{
  "num_hidden_layers": 11,
  "n_experts": 128,
  "d_shared_expert": 0,
  "moe_layers": [0, 1, 2, 3, 4, 5, 6, 7, 8, 9, 10],
  "router_score": "softmax",
  "normalize_top_k": false
}
Below are experts of layer 3 (counted from 0) of a mixture-of-experts language model. Rows are named router (the router's row for the expert) and show model dimensions 0-255. Each number is 500 + 50 x the weight over its row's rms, rounded and kept within 0 to 999. Numbers have three digits each.
Before each expert's rows: "comes after" lists some tokens at least twice as common just before its tokens as in all text. This comes from a sample of Wikipedia text that the model never trained on. Tokens count by the router's weight.

# expert 78
comes after: " (", " |", " |\n", "-", "%", " U"
router:611535427580418522396459428477501558530459513527511470538493477469549525483442483512505516496440485522469451484481580513461441527459561542479514481466452498551500591479535524506539515503461537551479495535540545501459471537480517499512581432537356437425528394601500400485541460538416504561464502604643438436516552442472475587425446578476452499527494553530503456437399444447500489486524515477467483526444520434448384516522458556466571574600485528475505375517453479550481514561422485450498522499469533488422479485510435465515447489516532463501477537553465556510475533504551503502437541494510583406509536453485562517513419458491576494499580402467510540533471435494398522540511452515540505549572498540492521532462468431469361492624401524442529544461470481426502580578617458

# expert 4
comes after: " the", " The", "The", "==", " Interactive", " total"
router:409504563500475466406536519638533519504544458455538542563500512584410457441494454580474497505579492528512548483610557500454458422546502559620505472614515480504536538495444478498499538433557476415458556556641507577501424553464435439511518533524514495494426517384408486583495526484490432468547500514495376537486502509480546495492526507496619454520450556379524501440508566490534413522500596423500485484605486538482573479485496543525544561557527294506546507553524450467509502491470475538488467523440478438495571490455537512425452542463462542443465496425441505526545475486528510525502427536452545431440552502525573485490538426459408534548494533529461487479473481497491481501559522543560514506501528368453486547498504446434569497525525489524487451542590491484582599467532526

# expert 125
comes after: " ", " |", ",", "–", "*", ":"
router:511528462524446417581454457464440543495508475535512529527544435522501620544547487499425482570494527517513408548520525502456591619407483383490425501413484472556475557492548526456473545521449476569509464424452487530485500548477516574548557482508439477529505471529486495430583417524445533593509533485537457512447522481440491448553461509552551572523471551630584406449491587410536577439476584520453484456507479498504479435407512447446515532560438496448536424429495516538504506507499477494501637503483449584474486574474566589485479501456590552492525564478484551557502468476587461504463481491497602464592610471381585552579426560480439406581584456516516532504517489566421444506586507520473528480531490562436571503561515469498542445538466456456531565463470504473462533539491499

# expert 55
comes after: " a", " the", " an", " The", "'s", " his"
router:430529551509569543445499405534491508481507557423556526489514433544493565524396401579494499472504484415427471406524509468522449472510465531542461545583466529528561515518435482498496509523438475535413491536522506534585481476531395486614437445496511523409449530437521500518534599434458421492493517493453470641416481433479501459564449587477512562436490437485533458469422411533485465492572574461511495476485453444466514633508524473491531495481510442544521460584569472551452514434483450499552466515403452498523518531498516455473531485385590583457614556507529503509520412452500463516547448548408471485498534510484558438542582470499515478471487532498538442627461494423561468536497467599566551456479493473524554471526532442514549488543444540556557436517491599570579498491521657

# expert 114
comes after: " ", "°", "′", " (", "–", ":"
router:462421509556552517441477407499522449502477455533486599515491505495435567577560554413480500503541549502507570470406545501452557588473533609498486546453371547461518511496554625512441483502479390535473497476519461545556426527487556503533485480495405475427520478462437462537587438513460543561508564504499465493461470541444443519438548508479489469597484536421452413470535421488486467541519565503558362500468492445487494510584468593569467528538441397437527470471455524595386524552516431486472465502636556520503451482524503502441466521563492511583582508494453541556501569448585411477494529495481510474580497508464499529457512501452500492503491474470495635396533459600514490458534450552447594513506469594482471502426509510498442491567530482450443492567490500410518614499575515

# expert 87
comes after: " ", "–", " +", "−", " September", " April"
router:459439500566464413573582540491520429426502580500494482606550444567463494559593525519536415430550556488484560526470436521514577546433553464604573476441528558521480531505436510491511480478552491548489532404480467526489459511543480436539557512431570539544477588403475628445510473400574583540595573489535424493519560488472502547636477438445556470475515528542515531455463519607550518519443479551506502465451455498491567484412505583543433524426506398502498509403421489490405460503482436572580558559506511529553441510533483464560482454644580576461558518396481532458523558502485517513449520466430465428512473518516412505553484437510461479592500520555546496411446552495510471441477551550474520504507483499489421529492531575512565463529523498493548544520550487515459440431497522

# expert 83
comes after: " is", " was", " as", " a", " the", " became"
router:440452494444497509524410541487501528574508446434448446510563467497544510534502461588488452403364509444357444510505371523591436467529558509447418562486502449489522526540444464426543470489468472551448538523504590531544531547553504460504495450526507533464477465479460608489529610432477456562460608435540465454401534503454474535579536405488483491446511535574439530506481485473535554417451420476469415582453446480421538487421480518422482493450521557557587514481552566577510458505568434555590516603456548463566512446509467447583508486467527447425561519550520535479431390448459553512472506442472451479465537509564545431484520419530455456430591490553509435517534457402496532501541478484478550495529493516495471522488521452603486516549485468523536552462471542507542439435498608

# expert 71
comes after: " N", " Y", " O", " M", "N", " I"
router:515589510365456535476489566578529520471505580659482527472485510500587488521463472551567537482468508587449418502466485452408514525461556449490534508556560470421545542515515506457443503543531514448469466493476519468502589450519503583477438497520501488506462481550527403559423479535553442516459460487522451533493590408510571521475462574459467466515510464552560402603524444483441529509557536586499565618539552439520519490549559479492399520520415559439499557434506543496419506527463448557491528526484482472529426466490499537524470569408537601516422490433447527477531554474507535567463495543593443432446486502405500540460536589521437446501503504521585495493527469531665528473586451520520494462462486510533490418363486600566422483556496462491403453537539501482499408523489488

# expert 51
comes after: " the", " his", "'s", " her", " The", " their"
router:496547516469546480542495453541551436428540587465569469439473538585509541485404495511586543448486517478486538473506422506487436479585465565489456477484519512362603487471473453509550473496557483485468443465461426517424585458475527515570366503452587493514545551441546484549525640564465436520542467491426554601544528482530605451540490395496610513512496506515559532450505512523464559477554534492510434438524547573417557623534445461530558442516444476487500532575507503571494449430488594540427497503509578492509522423501526525592577503450530589487608558493573521427478493541465538569577569530515485478524540567546502419551511518579566525509518536510556388510503565420471443504465468529582475463582494459436495418471593500517516491525517437495479474489474528547470564524495571

# expert 79
comes after: " of", ",", " and", " as", " is", " in"
router:490458529599508493504536555451484485492435470583450528520494506436549497519488468448471402420475495459533521502573464390495472485458520575474536499605525590572520570451571452489431499457521445523462542516521608466405425517480433432443552466472515472423452540349477465549513510386485492573576500554478492504513461521466492555514529433448487556537586557399525480415399498485488439579531453567548501515504482542497504396486515482536488470452513443515546500376580461463408475420456438539559459469447399483495493486490514450447434481492513490513544585433557511528492560482509629543548571489510495547435539526529522464588452453492516490476499580482574560505573482425515490462575505459467499455609523454494496511405507499589524529522474419412504469549461577547473612546468419

# expert 32
comes after: ".", "201", "200", "202", "–", "199"
router:512529508514539434579540542479437472425403585542421561480413568487518609676589461501422557424519558546494506472439537441412574560456543518594459529429449501449553515622504557481589517483507536593492548525526569431542515503553537498465457430501434490440525468514537471533598494502530500615481488430505456490491534537471492491510520554486547521490506550493505513503526506474553422531414426531619476462462473528531522392594500542500522504457510324533478512538552602504431465486515457527484596475488502551521480524501484400539560470519514524467506562460469537564443465472527520577495412481497523457536497554470598495543510446500429504482512493494482541467473455594446517413517451588528522475461449539597501537547540514558420443509420439475501485457502416508421519448513465

# expert 126
comes after: " the", " of", " The", "The", ":", " in"
router:443556477519549536531515516496581589543473463505502518533488464537557430481445536486618570482467411564543535479505521607566516471518496509458428529536498474514522371546475536586530492518524405467551489502383567575542500421508475473434427552470459514458555503508434482486414542547550477460456492502454518577536500522469539434499526535525432509518486555462544473563573503469415483578597508474517593417565525478503580574485439610571499549516488520450439559429576560482481480516565536532450481464442469531496445553451581442478543530465515547525524454451566459552473420487443490413428508528533435608550579534523507531482472545534521495515541594536425476519514496469555568389589440393439485419480440537469496356402555550397524515501518430487473542457519444505582484512474504

# expert 107
comes after: ".", ",", " that", " is", " are", " to"
router:507604509441482416523444523459611482526490481484498497467490595490534501371455544533520488503420529453541513590521450525564429427443576432428464493528560417554540464507465529476502442542463542501495531585581523499453520509609471517507428514578460517594542478452463491543457515523490490545503468505495425542569457519516500503512574593474423494491494490470467539526541618472478458484402558491422511527525481497489520544526441424548490562619548536452453534513584506470614499402523508519540426511506431450423631470424491586449435640560466481521359415497492526501469503492513479539470536489509503493476482431658513455518469543575490506482531555482484468453416513436495503461445476456544515557455535483478533563531462396497563596513515455532525466533480475497596542424505589

# expert 27
comes after: " (", " |", "|", " =\n\n", "\n\n", " \""
router:544508473578477542416520526456470569549504474564500500492569525479482408501499530513556509603499445518521492528537491474482530548490529636458505452514449532462450476487552706523593500528501530586524548524479539508582493536546485472461487514547416494491562453556465449543492469464486483474488549474481535468544454535563439565399475441457435397549591501401553487570496493487476432478475480423559462421538525495386493601454456503566493436432533503563453523405448464521477510492421451494539482585474454495508527537520513480484524459512496500511491557607593522457537542425451510523507550465424484556522548440537472476544483506487549530566470412520360541509513393668456577463565512455392479499498547435524535519444483518468429459489493568410545416467480492541582501482458431

# expert 91
comes after: " |", "|", " (", ".\n\n", " Mc", " at"
router:601528418489380432594458491455523515494522550535495446446529462562495557490527537465468481553506503540546405517492518449492547591495492394523499379437571534574436467409471521513516485537488498574522428517412541524472444607469514532493524503495482512512525462513595517476566439517431490510621496514562509395540602506500542474528537485565499567416478549531586445443466548454548473496492474512417540490550531541536484500443442555370544459567482606523484356441469453497564523500495495536494652532496484586464504587482501579495448467481579520473533561522575489493522407511569502468489530531554577496552624510406556440544418469484482511522526460474492487500486505496452422549510455467536518520512514503407527434510489475491560446518510472415410498427494508393466466574513442

# expert 38
comes after: " |", "\n", ".\n", ";", "1", "7"
router:565525464426470465561448521437520517429347425528489540440526605485481576521559475482591507526398461552490491471512507521459470573573491491514515593486472523501516462433543508582477522553459436588498499514481520512533512540453496478555506540538464473545533530554461539470475539586497431595511529557533526501556565554392520475431439564506487524495496487525466452466559527443613532565453410441486477476512493410523487494505450429594482381505399514485441563487550572427510528534538495499486533465515609483481428505578564529525488512519487457521426508559486494437454491594505437415458593498597636389581531513453532447538568562441504485513542448489498499451523471511439391505544504457557523542572546542460494451576541568480413484449472548428446471477399461476478601560483518

# expert 119
comes after: " |", "|", " in", ",", ":", ";"
router:507459489549445510415449533461454507427388363483442524486563554501473614543439431566531454534523437514447462533493529560470508589485554493484484472463572581463455436497559645489546436542469440526434497468462472526491531527467505498608560459543580622490537519511416494412475542551472399537487524602517437512504454484452498526551448584525536521540477486464491575481509532424511584545523490427448475454497499518530490507451512450564441472521475567554526500403494571472514504552554526456466514490458611493472484536558581551458505511507518506596500394495529507464439529553525394446518562589523590466561447531469493414519560541471435417445516472553452539504463436567420510609511425522499521492498477496496440502508428556457415492484482517398519459568510486522514649552482525

# expert 102
comes after: " W", " K", " (", " D", " Th", " d"
router:546513519475495492497548513523512480572524545501469483531485461522533446508501531444481559560449532573461617423357488538506448448580471438548440575495522470500532594443508492457456413505490553500523556509493522504557533430430567468566509513441520437519479443475396513431468506530566432459408562513462502522546460485460467490531515514518440417461535460495388504496475569525457524554441497530460493591352617547539452445562463501517412588527415525485549569497535633529477507540452505532509534473508497461523522522464554603463509534530512504493524561460510448537415522499600527468493491521541498536431401387537515516421475509567433391471553491505517514546475463521425553482529523420481510470502508509476467644572503390404517443556514596504558597434519527502501440554607544

# expert 36
comes after: "\n", "4", "8", "6", " player", "5"
router:506518445482457635433535455451441486552410466444556553442428488427558524590479534501539510481504481514409432515450476493587505597483538667413511444534494597462533431509542492476558487554562474491601534495592506476455572580466477479489507540432450535477435555567423479605536450507461502483508560520517463507518479487500460610530554481528518543643552485530453435502515490485476555509428498499578555421424559505505469499526497481478588536467456445528492431491469442529469575523414544481482439505486534516514523516564558539336527561497481482614570492488584525441480501488497390503480512501448514554533494483486501460406472459455479600436537461530461506462497484647513471521562438477434504508562486507536457511434451509571464407539475532477539506479479553488547547617495531

# expert 62
comes after: " ", ".", "–", " $", ",", " ("
router:464473529500583487592489546453487418447348581533483535480470547535494592562559498488434541462464554456406534535441487496559576600545510478544433526395469513450563542576505597477490414440513499533571499475493519381424530501507508544587418474500510508538605563550512545476581495549489529545532523488515549507464499491476468547603528502516521464483538546554493498438578502564542457509445492522517480474369504548546561481509426488546533537579492449529497532614479514498489423437637467565474570557607498444489564552517513535579487536548507528496458547479509476533454470418516457524414464479421457479639391549504563420468519553437440454514523587548438512458435529549428576487573482563536475507477453521529479497521584515536497529524415425525533512439539486486529525464503551

# expert 69
comes after: ",", "),", "\",", ")", ",\"", "s"
router:576510474499446461422386527444483513456462408465550545493564515445482516506545495500542425452363429476512483527575518520428459473532542530434498507417517592489578581459574467482499465500466531498475506567614470470442559632554451443512471524617515474513508531545415548559518463569501484520486503578488553613498485413387558534477489497498483470536465522554457465560559541489436531567466447450490484482565497561492485463579478467520452447516486549413538474487546546401485458403493463495486431500483510490444490543507564430487451530442401476536436507580463467542435521531516448398442543509524603542453498439483497444598491511546483453502497555508591595494498466535533549521498417478514486498593549451467467559463433391535474462543529454495458494587419575588432522563407539

# expert 72
comes after: " the", " The", "The", " \"", " an", "A"
router:555605490530510486469530487486508603516536465477450465506551491502592522539375472445495539627447526624561521528540481509556462487542480479491431532423476437500493514572537410528513557514504511553514513466488430422438509450560487536447510508541661490429427559585475470494483564563467497537417478422511452533485520449491556467479494514459489482441510510529541507534447529537460567507541444533482507638470561476469517514560492549545486533435429566496562481553602531547523581444489563551396493486512457457439495454507550456484559505456523566493468517539578489422389473528552482460497389509627543417424458477511504557577548566595453454496555520544546449572508521463448475507481488492539436486501507576545474440357468542529443495583439554541438419498567531500462481513470607

# expert 12
comes after: "201", "200", "202", "199", "198", "197"
router:493577462555510522480492541402518465524470518535481480429543588508575598615450422441476496538436450451446390493573523523440510551472482494608450547433473559449486438592538431446583517484485457619517585504483505386455521494484536472510433464475500544510523436574517440492471524512549506547519502517422491494523606603505512473533514534484565430607484489579516500557532469447535515536473449457550528467435555573492499418505479430440451462495521467498488503512541538425384541476539419539492561499495568567543460498470432394568517445515523522411529461491555543483472498441510552491496486498562575512526477550505535407477507511498411494477563512583539473411511537599491426547568523600454444431460484469557500509598430555529489483526425508408493499491432360541395531516519490

# expert 56
comes after: " was", " were", " is", " been", " be", " are"
router:466427526459564527460403527470475578567517461516492454502508537456482578514513456503491507420497492343436438470535429574526484418519508534425440513455521515458516533465468487472513464551453482534467492597512497475521568603455537473570544501491450535451553430484441547450521540601377546509434544462486552591481512507502430503493533460505533484499470445583394526531532483500468559386507507458458460456433493524430495530417477411398519475456536565469509505559470512590647449466507463504513474529492548443529507430469500496560550482437488440439556504570486546474549392446495499428533464474475552596508415553548572431428563424463482423406490439553512399537525475502557517585528510559465505502487471492446491540543459439498408490542488541522532594544519549583467394464496619

# expert 35
comes after: "–", " |", "|", " in", ";", " October"
router:520430569517395449569532555505507450517481488406509445572486521468408478562517477475603485513556436486497507493577510560454456550420454544542532505567449532497468392498473541537401430497494465506493499481455560513545439489474533528559547507484530591561489501540460507419459467466534516535416516532466533530481511520427464503530478452448564510481462613462540540430519545481509542576497346425502507457460550511427451488479430544575536480424485461421464567415505527414478481497624492490466513455444572446519408485506423467511455333553546525493484497407519449474505597438443487451482519360485544439539499521538473500530504569372540494457581478520453562568466480502503531482447535508445512511508514466552457451576500578494578489551617478458526528465489494476506562369568452

# expert 2
comes after: " |\n", "\n", "0", "1", ")\n", "2"
router:629379513538427395545481556489512476442495517575524538477539549495532591506500449450556453488468438438550498445573475482429514545442420404515535465501529458458478501427562504505446491617524502496355532530453511552532493574478464493468659571609452483567493514526478516491498471636588562514508479473476500540487547412486534458466452497455506513485493553594515446474491544446564595485538459478476417491550495517550495492462426476486510460531531480510506552448480528487548481488455511519476464476474595472457388485469529525534473392460437488481522498377533456447475492437483517495515589467517599537554578499393549517590543507484557460530566518509517526515486484541438427569512479423400559498594523441448501540581481542464463533515592423428467496489435504553461576471519419

# expert 100
comes after: " a", " an", " American", " first", " football", " professional"
router:434513504490565574445532429506463401536523515423510485495526484466460512566467428562544505458587515462445435424435447408540467490516475594454439516521453474454517505552473502424499446556440483543433462500499591448535534462512395462568457452521461470330485574521558441573490576420428544483518465488480489581443522458462483548519465469497534491446527542520521513523447385505516519439577565536543464509523458474391451520520519499387522412489482433520526421519510399546489490459565540550493462563452462471557450452467516552451527500439572581405609619550556530487500439415467508539447558544522457464492571518538553455492535468476516509480511497501525427588506491429551517557526526585521573433529432548487486564515505467515449513543422472592547480513469564586569490469540632

# expert 1
comes after: " (", " ", " \"", "-", " '", "/"
router:583502505471366478466552553490550489510481527530446447579506570473549436566445447452454526633502536587462478478503474451480464478515461595493475532511524473487562538471552591447480442596527548511564511522513509459506472491401533496502525527511500435496500492571398472522417580467472409551501505510508508501495529503454412520461500509479497524552549420480452578525538511474497538427502585430553504557492545444486375548487502485562482642463487534508505475531588474468439524533484504486524406522487506411568442514548511556576460456499434498569524488558493470448512561497545461468520462549517593489368417397484577585489563609475552451500549496537488487563561440553432493538523469475509502545481536412611467623472458413490413569568459530377519469434476504547492464536575439

# expert 118
comes after: " \"", " (", " un", " over", " out", "/"
router:531500471497479486528541499494524540569551526426485461422520567517565459487486561504381564582551544593525574533424512483553480430474462504493400562458489431524464509603525563443482476489533604588561470432539445444509642484475578473514432477507553475500499517499395502414475511556505448464441496491477461466501469509518475455437508443463455501408576521496434579526559513527493544514501501521407441559439524516496422519586477576526569598510469551519550490543506547541575560485550491435401467555482525409522469541576481594540449482551475512493471548522433440500475523524461461445531400475449517487400456549557484548531556582490516508453498482474455512610403482474443489506418492396535500530457572611572395553651478570488490498487458558518501504411456535493474434476505484

# expert 45
comes after: "0", " ", "1", " |", "2", "3"
router:495408559607510521468555513503482476456383465534513575524574617453498487606477417470535474551502469450552475523546605577518535528499459427494458564502503512571490480501571512473467603531534453516423527455453480438544493541448443463475534546499420475522514533513513550513481490545555496471516454490479456538464549408362460483502550516492488428545505557513583520393558521499565532503471449453549431507492535469548511489507468463519507539532519437519497536459483511532465530447463526444524529539510576367481434470537501535508553465481474477566513550447575497431472497436581527419529544470544539396583498483539665421507531520436555463562578467575524549486522483624453527523568556596393529496584574399470495506460469572531476470467527510339537485549553509492513581460500428

# expert 52
comes after: " |", " of", " the", "-", ":", " by"
router:585490511410525502491501472482564507511499429479430507445498524507456556533493551473511507479508502642557481481501500521547430495448446482520447563474428558553462498427451516548539495511488379513487502554478537500557435593549378542500585518481451553509543535565594570535441465523510544552444495346579479443512573551433469412458511605458500465466494555495468503464500519524587467555540438439550578494538528465503442483479496513489461513520409539499412534555469533444556543533531527447523468505528477490521496455496562484431478419527480454506534494541555441457480466590505525398583502518509557505473590607409583567515544439434463500497516551501511392506490497526478354415505538496529560539485510570461435450586529581425447507531506555499424467451448463408582626576550484

# expert 13
comes after: " to", " he", " and", " they", " his", " she"
router:516513567481622509448508476535526475468573580489540438522446376565462557389548505496589557442489496321535565438476486530389559474521479460467521410491538507440517479465443478515423558500548556470513434510501467515519534515489539446572450465436436511413453400468496546491546512616463522411545486471460579615495476459570571470533459441471575517495433409467468390505545502498427486540485457485487445482462518510582550512528544459491572435506531485478504484539502487510482352510512443443493440504555532528549475443470496536557558489511504517483534427587474513480541467494459527510592541472500456616491486542471500500461448436533581498488464519462658437475474525460487459582486460472496448517481488438432475515507582472502468566470528489585358533525462528477458457505482602

# expert 3
comes after: " the", " and", " The", " to", " of", " a"
router:380609523500560414498544559522512431558461436418509514535464441566415513460474553516526470457550469459458518422492556512558416473587416541475418494521488426523533477536501466385473535440511440489499518451550516509536508534475539480553528474382608526470511510535517436436470509446360536463504500532522494494475510551566568525517550562577527547527376463527494490540490489485492509537482640495541544439541423603428540608524491541520465557559482560477496569546470467475455412555468478485500510484534593552561619537570525422466462518442547592512483463447441499569535495568528420516509474495447492429495480525567558460494417482581467503422468557482537442475502670472450417412511415521563537503458486504531468545453520473407522529525495487582449526517511487527503539464499511

# expert 54
comes after: ".", ",", " that", " and", " with", " to"
router:524531515476544535512421493476426443422508531513464445517470511525480548517554595467554486469440569436481604506515444498441454511527499570483569418432513566446510489491478457452426510512469547489547453422515530547387596574496547465483437441487503480497486488412498485546534504580409494468552478503522621519535520453499589506525515386523572535580478503538531438527545513514461497589538483548526465491523523498471544466552475455468600452549536503524602481475487484505468408480564590531445411615614503565550436396516529502549519552534440503437627452557510497475454518565516528509587573487528507495466504482480472419511387475533548490482517527414635515477572508426479540463404460443504472541633498449431457458501580473528560528519554432554418495572435499475524480552435560

# expert 106
comes after: " |", " |\n", ")", " medal", "1", "2"
router:478554450601428599502482513518406517535500523538503575507470556382497437479556493501450542520510466494513496507535464527398560533516512446518488491592439603430503487504509454460514456561484560520475563457443481526540510507555448535469535493474467456439509499506472419479573486524612605481511430503551473476565485520571501513543506421494530447508514522493533444529480611516490629440411427443587455428485474474524471507453499475564455456436468454505583410416529458522522548469516469482463425518537490528451425556417486473488458446506497497401489539600510540467463512510469429576455545455586458538533581494417539524577400515385490536526541451465462571516517391529391566514466472560435567518531407431544497517450454439444532483560509429354528459509460479463426457514417449

# expert 7
comes after: " V", " C", " T", " M", " F", " R"
router:483408381460529514581476469462499440427471506562528537485499519508589569501601470550517487487521447553498551515562509468462502539457564561558552450480481477508422509567540539531462538552483479443385493401467427559506472498504410549473507475511462468522464560493559522475542434448563534425539436543528517543524610523552484405492509506473514447519475520593526507519498403529402480497450546579505567493599433451562562452497512483492496505513526486491428459419413489568539520389454432519505626449542473566531410470540499494559409574513507479453458409453483567525486518486469535513417503515476349453507567503423430520512555448525504459519439504564576536438500508529615461436574498520491505499435451542599516439445518624450442465463446528467440567540523485556511414499440440

# expert 59
comes after: " ", "\n", " (", ")\n", "'\n", "|"
router:455462552592439460499530535433397430452412461561436476497397559537518511550529493503468473540528500488557545532557512552526515545498462546440468529458473567476511462516537513496509500494668487507548492520482562494508481540503521534529501545466490540500440537557349453509540523634421452488471515483499471497413601460505488601574546579534520422592541572429439518554561566506413520519447508502520485463490508541557433595488534491546554530522537477447573508567419563523496497534545534469526347599512561443502493494503516603549478485497512506585592423512566459494487505484486510459578449579434514510449411516507582419447494533450475518495516570610501509524472523619409463505457403481419508570508502477563535486470502459538453464546400491458528577485504411499477555477537455

# expert 98
comes after: "=", "-", "|", " also", " Born", ":"
router:509486423491436556542534417491505559573463472456457564538405457405488458592539580549426543501575528592573530536500516456535448539451555550450480442572519571510584462540536482559491456544488441506563512499589506557501428579506519568400584521493477492476524598564476452528539422472508477498428579405524431489498481504466485520540547502609499483538506512478484439558442522531403444521493556555542546489564540535519428488527494505517564462474442496511482474407522505573517537562478577540594482511428515564433536598524505549371524541445519444591503503470530515551531445479496426524503467556558550554525505574505496481366441476491400623469435520544494497485476453596507492452464468443445540546499464601522538457383411449504417498522498437459527548548533470432515558563494492

# expert 48
comes after: " G", " T", "B", " B", "M", "T"
router:552476361474496499518578428540426457461408488546499490415462557500534504501512543466554489589422423626491549498510544464502447474490558529549494476523442464495493486560524518491446534560417622379404576467516498538515541425499424507534449520473430504515527582508462480459523495426520531525462486487576472505470481566435453423516583511569498382477511489470406521529481414554457524552474601482463599585462517554641518465487519478518489499520534489497516454435514573443430508483472460569487563503553457522492473473526553619471445540483487519455488473452536417474510531557573501449408490585516387501447467492448472559504538471567503424440475549521558437505448458540562517505644462448503571510445502554526493502524536531462480458448409585512491573493513540549480394502514398

# expert 115
comes after: " and", ",", ".", " but", " as", " well"
router:587523441537468518432413569471442507510408438475473586496586560473554501556392594531527475518385429473397458500546487511524467491476484533455521500420454567471519544496587435496501549391456463502572531476551496466358549514529475423507517456440519469550482627449457554508532538449462486517457503552494525548497494413474422519455573429471474434543454436529506502497467550495503589571514474435453541540541468466464498563518558472530414541571483518448547506532628500407426394402582436493521493465572463486484446542506596472490519525559462457481543418464449436477483581490481420474463536464508521470495529494452486436604482476512488451431454481498518572465505509416446582463502503560589523508558481450494467549613585469586531515500524522492459451503443578569538542548445497

# expert 42
comes after: ",", " He", " he", " was", " which", " had"
router:507466499501454575499525493448506506520360413469532473455421537426473517556515492555580469395509540392531456459615475582481459486545460523568475467473517590485532473468553459480409507529449447489518527562542466523476609536536516336474419425398500530547531530522516540507478445501366524526450462553490515539452534570478398556382489566444528515555487522497524488514550486484514510591487480465557584524481547429437510566493501491497461496493449471478527531582597525405502513467489542467426429505447457480576523603549528497542545390462437438525574476532471461524480466520470518510553452458519585543454546495536409470489505523612467496517559494510536473563487469457528532466535491572523532480522481548559411430543555525459544469523488479527454607572375467509456580544420581

# expert 76
comes after: " of", " and", ",", " in", " for", " to"
router:489520558430455461449515457603516449508510459420511577558543534548447458420535497588479552570547456431460414478511536471484499549537490468480495427519534453506486456531450462512473440454535541462499454519571462507612532511479448504575485493596524527496556598556424471505515501498491468455517459518552462456476401449420554466531533576548599498439446469518484565566562509419533478514466555412387562551556479526446444513539504488482588448659450525411483474585481416475470502516604498528451489516447582406488520602458513525454500556461486484516479439448447425446451502518512455507479505498477500477459470535491592471389567510461500505427524473521446459501472411476492537474558422555588528524430475404447581587536534454450482565454539469602489536571485598571559557500484582

# expert 77
comes after: " H", " K", " G", " B", " W", " D"
router:460528449412549552454519480525509461472465465582463570473468466554449516472559482608498546434476510549503525518461563523363448396450460519394473473537438439572537498511489498495528465475527520458510507440499577483540623459490413530457509470437415533574466502510567408427366458581562532483482559493417492520468466515459615492490488575515445486475558545499548374565483488533488470526488516580456528445537540568566543528556535496569377454516422496406537542388544607508471538504474478537487588445423533532528491525533458588486478565405446515485476521424480462548501443452517544433490465533552440462479560537552557493499443540549537423472522523543496499546493513528516585516568461440540498449542472574537454433538564573401555452476557505550497571459499542449586504499483435

# expert 49
comes after: " D", "D", " B", " H", " L", "B"
router:512536448461499565549475431526471515532449531545473485476530490583514540550558455441437522551477519550541582452493452520470439464524501529515473623490458448523502462567540499471493514521438493479489580457460506441411513492428448482445460508471462483495501497579462538391528495474500426474466500523562544458522432487545488429502515597542557449515402505490502456442399486483575532537470624488394577482457533517663542463508484541553513562522459536482597513419503590501502504539404544447483504484519515464417456484487555617436422535501459512515508537520438451504490422481570382498539467604613451542586511514553530446546472570482571436412449482577462441562536595521546590454557513447531507585520433588579496501570535542456503511484489472421530500473436551588468429582530459

# expert 50
comes after: "-", "|", "\n\n", "==", " •", ")\n\n"
router:500533570528459619424646461620502505502542437475479575599443519532471499528541515555452520553496488517492436445538590513448499473458481443582545475507521493541453499484591537534592548479496490403501468502579514458540433518470537437538561402483461538519484398608487455524520559523482448549482495507493472461425509514557481553467504531448553462513582507459491607504487561435499474413537553472502514523574477531515491520514480521436543599566471436486573462542492484538498556543391526539619428494542506480514498470471441489499460504434511509477493500446517511561465520446466445486498547501532526486439435442506555509479463372517567467492473466547435541499517437565404449517436458534534519539442514433549578573511339462437498509571422547578546623582439459514492600479568409

# expert 33
comes after: ":", "\n", "-", " Clade", ";", "|"
router:503480463568508531502565515623539555527529446569459501570496527437442513500403503460484603460509517576514489481516566495550470481487487589473571490493508462565494520561432581562568424477449445471530534544465531476501446494571506506458570510556485572472512420581471511501443570490521500512450462581511407438518490528463530584417513527465434509498606545433494541477574482443591344400423490388501515510543534430470452437512502576569407498497550501491508510446415458493463553561494392519479561450565537504437503513462527487398456573465490506469443501579548468461471566510484498540403594485588519476553478521540451524565490438526552553516508410479443592467510416504447511493519519489518502515490503546506537627427477483455496516569477515428524541475518465490600583457553357

# expert 89
comes after: " P", " p", "P", "p", " c", " C"
router:526477438492529572519498418484567510452458542513525541518444500451507564488538475519467486593474445545479508469522557473523437435471541456503486541516542455557598576503484479489510515442498522439437487511428437417606535441525492474433533521527470435470372523383542496481408499392551519504610491536551478478490590590441487436541484557435558455522511436500602520510530434593463514499479540514501544551511504479565512494425484565553470495468574460535441517474442515499459503518492507521519521540539447497549334568510529493562445591503480456477558542545421492484527486511539442500460480439529306510439497434495453537518510409523537562607494474480569491442471443518599524458527506572616579451446498619500503502521497577544483453436477538541553508452437569545525377458495436